config.yaml
n_layer: 11
d_model: 224
n_experts: 32
experts_per_token: 1
d_expert: 288
d_shared_expert: 0
activation: "swiglu"
moe_layers: [3, 4, 5, 6, 7, 8, 9, 10]
router_score: "softmax"
normalize_top_k: false
routed_scale: 5.66
balance_loss: 0.00743
balance_bias: false
router_noise: 0.05
router_cosine_scale: 14.0
init_std_router: 0.0397
lr_router: 0.00154
n_head: 5
n_kv_head: 1
head_dim: 32
vocab_size: 8192
norm: "rmsnorm"
norm_place: "pre"
norm_eps: 1e-05
positions: "rope"
rope_base: 1900.0
rope_fraction: 0.75
qk_norm: true
attn_scale: 0.177
tie_embeddings: false
parallel_block: false
init: "uniform"
init_std_qkv: 0.0332
init_std_o: 0.0
init_std_up: 0.0332
init_std_down: 0.0
optimizer: "soap_variant"
lr: 0.00637
beta1: 0.95
beta2: 0.98
weight_decay: 0.045
lr_head: 0.0171
warmup_steps: 97
schedule: "wsd"
decay_fraction: 1.0
decay_shape: "linear"
final_lr_fraction: 0.1
batch_tokens: [131072, 262144, 393216]
seq_len: 256
doc_mask: true
train_tokens: 806500000
steps: 3414
dataset: "wikipedia_en"
Below are experts of layer 7 (counted from 0) of a mixture-of-experts language model. Rows are named router (the router's row for the expert), gate (a neuron's input weights, with its number), up (a neuron's input weights, with its number) and show model dimensions 0-223. Each number is 128 + 24 x the weight over its row's rms, rounded and kept within 0 to 255.
Before each expert's rows: a language model's description of what the expert responds to; "mostly gets" lists some tokens that are sent to it at least half of the time. This comes from a sample of Wikipedia text that the model never trained on.

# expert 21
What it handles: Initials and dense table punctuation. Periods in abbreviated initials (S.A., G.R.), pipes, semicolons and dashes inside dense stats tables, plus UTC, bullets, ampersands.
mostly gets: " UTC", " •", "&", "elt", " 978", "GB"
router [128 121 116 165 161  94 140 114 159 113 120 143 114  87 127 163 134 112 121 110 160 142 148 143 130  98 145  70 157  92 139  92  96 109 105 130 129 106  92 128 117 174 119 155 174 102 147 161 105 133 141 129  95 107 139 135 164 132 133 109 143 129  94  95 160 112  98 125 114 176 145 163 193 147 105 154 118 172 125  98 144 111 148 163 142 102  96 125 139 153 124 115 142 126 148  94  98  80 103 115 115  91 135  76 141 116 103 102  98 119 175 100 157 152 149 146  98  60 141 155 155 115 152 115 122 137 124 160  89 106 139 152 144 131 163 128  99 156 106  82 139 126  87 115 161 123 112 143 110 118  81 132 144 121 129 118 138 113 165 174 146 152 139 114 153 117 148  96 109 108 149 102 127  92 139 139 150 154 147 107  99 146 131 163  86 111 150 117 148 125 120 126 150 144  90 157 140 112 154 122 147 146 144 122 136 102 100 157 104 144 141 145 140 110 109 119 125 113 108 129 128 128  92 114]
gate0 [149 151  90 108 120 128 109 139 139  86 100 132 121 152 151 168 128 166 113 128 121  78 168 108 131 156 145  87 123 143 104 128 131 104  98  88 104 139 115 130 166 132 131 131 120 145 150 131 127 105 142 134 158 110  92  91  82 122 171 147 127  93 123 161 166 122 137 110  86  91 159 114 143 123 106 107 166 111 105 133 141 127 143 138 128 152 122 111 125 104 153 147  94 124 157 142 106 125 112 122  95 121  93 118 165 157 126 128 101 100 144 143 113 119  76 168 128 124 117  97 137  68 139 134 120 126 106  89 103 107  94 126  91 181 123 152 142 123 132 102 143 151 104 113 138 167 145 108 151  98  98 131  66 145 172 125  66 122 124 125 114  76 145 100 130 101 117 139  99 144 117 131 126 133 114 157 193  91  98 122 137 109 122 126 105  70 134 124 117 153 145  83  79 111 112 104 154 132 120 172 150  96 130 132 115 131 153 129 122 129 138 135 138 115  86  94 117 121 122 123 113 113 131 161]
up0 [ 84 131 154  92 128 157 177 130  95  91 193 143 152 157 137 135 124 132 154 141 155 132 160 135  91 122 135 159 151 130 105 141 148 118 140 146  70 106 127 127 126 144 123 131 100 106 117 140 115 115 131 125 124 142 114 126 125 143 117 102 173 146 154  99 118 110 151 108 181 127 100 112 173 172  92 156  90 127 160  96 147 175 164  92 123 150 169 161 121 156 113 112 150 143 149 136 139  84 113 126 123 118  91 132  74 142 151  93 142 146 129 101 111 151 122 104 114 177 169 121 130 156 109 137 120 117 139 145 147 157 118  97 123 140 109 126 137 114 118 171 147  96 108 146 125 116 115 128 136 146 114 116 155 127 112 139 163 169 102 132 154 142 145 169 136 162 122 133 160 143 127 108 105 120 139  77 118 150 158 111 135 115 119 153 179 165 120 140 151  79 129 179 105 106 137 163 141 187 116 139 120 130 128 124 156 113 109 125 166 131  90 116 105 101 158 163 110 126 140 109 115 140  89 124]

# expert 27
What it handles: Count words and list dashes. Number words and quantifiers after there are or verbs (two, five, several, many, various), plus line-starting list dashes and pipes.
mostly gets: " two", " three", " many", " several", " four", " five"
router [176 161 114 118 143 136  92 129  90 132  98  96 147  91 172 128  96 123 149 105 100 134 102  97 157 156 101  77 118 152 135 119 120  96 101 115 109 132 162 107 153 118 138 108 105 109 125 120  90  87  82 123 131 107 145 119 124 110 146 127 149 104  97 116 160 121  83 149  88 135  98 161 162 200 173 140 124 135 125 121  97  82  91  75 136 146 105  93 144 131 146 127 153 156 124 133 103 136 124 162 139 144  96 105 150 124 150 127 104 115 155 129 105 124  96 110 100  83 117 119 135 129 126 158  92 162 122 101 159 151 161 103 129 155  84 152 155 148 111 158 141  66  77 130 106 119 140 133 120 137 133 107 134  97  92 151 150 110 130 168  98  96 117 107 117 128 110 132 141 145 117 113 142 133 168 129 151  91 129 120 152 107 106 143 109 125 120 146 108  96 135 116 103 124 103 116 161 161 150 124 138  96 141 111 117 161 141 123 112 127 114 119 149 157 109 147 118 135 146 173  85 144 102 143]
gate1 [133 147 156 176 143 104 127  70 144 112 135 135 123 137 113 143 106  97 111 162 136 133 108 123 101 138 101  98 154 101 156 179  92 128 165 139 110 148 117 159 139 176 124 116 104 116 143 113  59 135 116 128 127 169 127 138 107 165 164 115 130 110 134 141 136 130 171 135  61 174 144 138 127 135 142  87 161 113 113 181 140  68 147 103 159 146 178 136 124 128 125 140  99 102 108 124 161 108 148 159 137 149  83 115 116 112 130 136 123 155 106 134 101 142 158 132 118 134 140 118 123 136 117 126 146  94  76  98 127  95 114 137  96 105  97 110 101 178 148 131 115 102 170 123 150 149 142  93 113 123 123 156 124 135 182 138 129 136 143 148 152 143 102 100 118 110 133  80 119 163 112 115 112 118 129 105 138  74 108 140  66 130 154 112 128 119 124  82 118 149  99 137 107 136 109 137 142 127 129 136  75 136 151 127  93 171 155 128 118 106  98 105 106 136 149 141 136 147 113 120 138 126 145 130]
up1 [114 114  99 154 101 109 145 143 175 131 129 123 159 117 117 126  99 195 176 129  73 134 131 138 123 108 114 101 148 135  96 104 134 135 130 177 131 115 136 117 104 102 170 188  87 142 118 143 170 106 146 106 109  95 122 128  99 114 123 141 145 142 128 136  97 162 123 128 146  81 137 126 108 123 100 171 106 116 121 101 130 158 123 145 109 105 107 195 144 104 162 117 136 162 101  98 132 145  99 101 117 131 152 141 129 147 106 139 156 154 153 109 167 151 140 107 152 128 136 135 138  86 135 122 126 149 130 101 123 136 150 116 116 168 151 104 130  94 157 143  60  98 110 138 143 179  91 148 155 114 111 100 159  89 113  88 171 116 136 126 118 130 120 148  93  99 127 134 129 124 143 121 135 165 110 105 115 175 113 149 146 149 105 136  70 124 147 127 126 124 123 132 118 112 143 116 100 140 102 165 148 158 115 150 119 102 107 174 144 129 104 141 174  82 119 132 127 126 143 142 108  83 112 152]

# expert 6
What it handles: Infobox and table separators. Colons after field labels in infoboxes and taxonomy lists (Class:, Batted:), plus pipes, dashes and semicolons separating table or citation fields.
mostly gets: ":", " :", " –", " ;", " pun", "—"
router [ 90 138 144 127 136 119 115 135 131 131 112  76 112 136 160 154 118 160 157 119  89 134 133 134 101 120 105 159 185 161 103 147 112 173  97 140 116 147 151 116 112  98 157 148  92 136 153 103 111 112 126  81 155 135 169 116 122 148 122 130 139  76 137 105  84  98  87 109 104 130 123  79 137 108 112 144 136 135 134 100 139 108 148 134  89 117 117 141 101 187 143 164 155 139 130 133 115 159 167 134 112 135 154 141  98 157 154 103 124 119 162 100 148 167 116 123 103 150 125 120 128 138 109 124  98 128 120 146 117 137 137 115 107 103 168 144  82 135 139 145 130 115 130 129 142 124 146 128  90  81 122 193 133 124 137  96 152 110 165 138 176 105 132 125 137 167 105 124 128 132 175 118 113 153 172 126 166 184 106 177 126 105 126 149 150 108 126  89 152 147 164 105 115 131  90 104 154 131  92 177 116 126  96 130 127 106 163 167  84 116 135 125 124 126 130 143 137 114 137 174 129 146 128 110]
gate3 [145 137  77 145 132 143 120 126  97 132 121 138 158 150 149 129 154 163 189  96 143 131 119 165 147 154 104 136 143 133  78  97 126 149 149 119 113 147 132 127 123 158 125  95 137 146 117 155 123 117  83 102 182  75 127 134 164 118 128 109 161 147 109  92 137 171 154 164 108  97 103 164 129 115 121 133 189 155 107 104 160  95 141 113 134 120 135 125 116 109 110 110 104 114 162 146 141 140 170 107 129 111 118 109 155 142 125 114 103 149 179 161 149 161 167 131 122 125 139 133 139 136 101 136 119 127 111 161 111 114  81  75 139 124 181 135 124 149 132 135 105 120 118  79 115  99 103 157 131  79 111 172 119 123  96 119 122 124 122 132  96 163 108 126 146 108 159 170 109 183 119 123 121 140 130 136 137 125 139 119 161  91 127 122 119 117 153 142 155 150 105 100 138 135 124 106 146 167 149  98 170 145 110 134  89 152 120 131 166  80 163 136 128 125 144 108 116 120 158 156 174 148 134  94]
up3 [114 108 108 141 116  72 140 120 131  86 111 127 116 139 149 131 101 150  91 142 118 121 116 132  88 159 149  79 137 106 173 126  89 145 148 136 134 120 127 117 138 121 121 127 137 128 172 142  88 142 176 150  65 189 105 128 118 165 116 137 142 124 106 117 147 131 110  95 127 155 189 110 158  95 109 157  94 142 130 129 112 120 125 164  85  97 119 129 130 157 142 167 113 104 110 163 117  94  89 152 167 155 177 105 118 137 102 161 144 100 106 123 136  93  93 133 135  91 132 124 133 117 162  98 121  84 152 133 113 100 194 148 138 138  91 102 149 160 136 120 121 148 150 138  94 136 167 101 131 130 111  95  78 113 135 148 133 134 126 149 121 137 110 114  84 129 129  78 135 153 126 135 122 126  83 150 113  88 123 110 109 126 140 137 124 125 114 103 100 102 123 146 142 157 107 165 108  84 117 172 149 110 128 125  96  87 124 130  97 116 121 128 117 117 141 107 108 170 110 122 137 114 114 128]

# expert 26
What it handles: Closing brackets. Closing parentheses after years or notes, like born 1969), and table pipes ending rows, plus ] and }.
mostly gets: ")", " Gro", "]", " JPL", " Born", " )"
router [146 147 122 108 103 126 140 151 132 138 111 100 114 137 135 149 167 129 172 113 138 135 145 153 127 143 155 141 165 135 108 148 115 161 126 144 121 133  92 139 111 138 160  97 151 126  91 132 166 102 133 108 147 174 144 130  87 133 124 103 165 133 102 161 121 111 152 145 179 156 171 137 120 143 112 138  72 179 120 131 145 155 152 109 158 160 126 135 144 151 125 170 144 121 136 144 135 129  99 134 109 167 163 153 140 135 124  88 101 156 132 123 144 155  79 142 103  91 144 104 120 117 177 164 112 107 169 165  89 152 149 118 128 166  95 127 166 147 148 125 147 105  86 146  93 153  86 132 118  92 109 176 131 134 117 121 118 106  94 118 145 134 146 143 125 153 119 108 114  93 159  98  94 103 143 107 149 154 135 123 105 119 106 122 143 142 127 130 200 167 162  90 109 182 124  97 127 140 156  72 152 144 133 147 118  96 129 146 104 113 146 143  99 141 133  90 117 137 145 121 114 105 143 120]
gate3 [113 116 100 106 167 146  97 105  92  96 142 139 140 129 124 133 197  92 106  95  96  94 154 182 159 173 131 151 108 132 141 149 143 127 107 120  97 142 117 100 104 132 105 134  74 157 146 133 125 102 100 164 122 118 157 176 163 108 146 116 132 123 135 108 107 174 111 127 139 170  91 109 143 182 142 134 120 119 168 128  94 112 116 119 153 134 135 103 162 165  95 130 138 151  66 179 115 111 143 145 115 119 159 134 145 126 153 112 129  97  52  88 112 127 149 130 128  96 106 144 115 121 130 140 111  59 134 128 149 139 132 132 154 147 150 147 152 113 135 166 177  94 141 119 121 166 130 119 131  83 112 131 154 110 118 106 164 149 185 118 148 146  82 147 138 108 117 125 102 140 131 100 128 113  92 109 138 144 129 128 153 137 146 140 143 130 120 152 129 120 121 154 106 124 139 114 164 130 139 113 112 104 159 122 135 127 125 113 126 116 159 141 123 135 113 153 132 102 159 100 115 172 116 144]
up3 [145 175 113 146 131  99 138 185 112 123 104 128  98 158 118 178 107 127 169 126 135  97 163 174 148 130 153 108 127 114 175 126  93 138 151 127 138 127 105 166 107 120 129 137 134  78 146 135 152 140 141 150 150 157 116 126 139 130 146 106 162  94  98 139 132 147 150 114 155 166 133 136 138 119  96 124 111  99 154 186 164 108 100 138 120 125 161  89 111 129 106 126 134  99 145 147 104 120  70 162 120 136 135  94 103  97 130 161 135 126 122 139 123 102 109 111 121 142 105 100 118 146 132 138 124 116 163 146 123 113 129  99 135 142 127 127 150  90 135 128 172 143 153 146  92 135 114 104 115 147 116 198 125  73 168  99  93 144 182 134 113 108 122 128 150 131 162 103 142 144 108  93 152 158 130 140 156 127 139 131 118 167  72 141 146 130 186 126 134 111 109 117 135 155 123 105 166 128 173 110 127 143 155 110 121 150 144 122 106 121 152 123 133 152 121 123 125 147 145  96 169 103 198 156]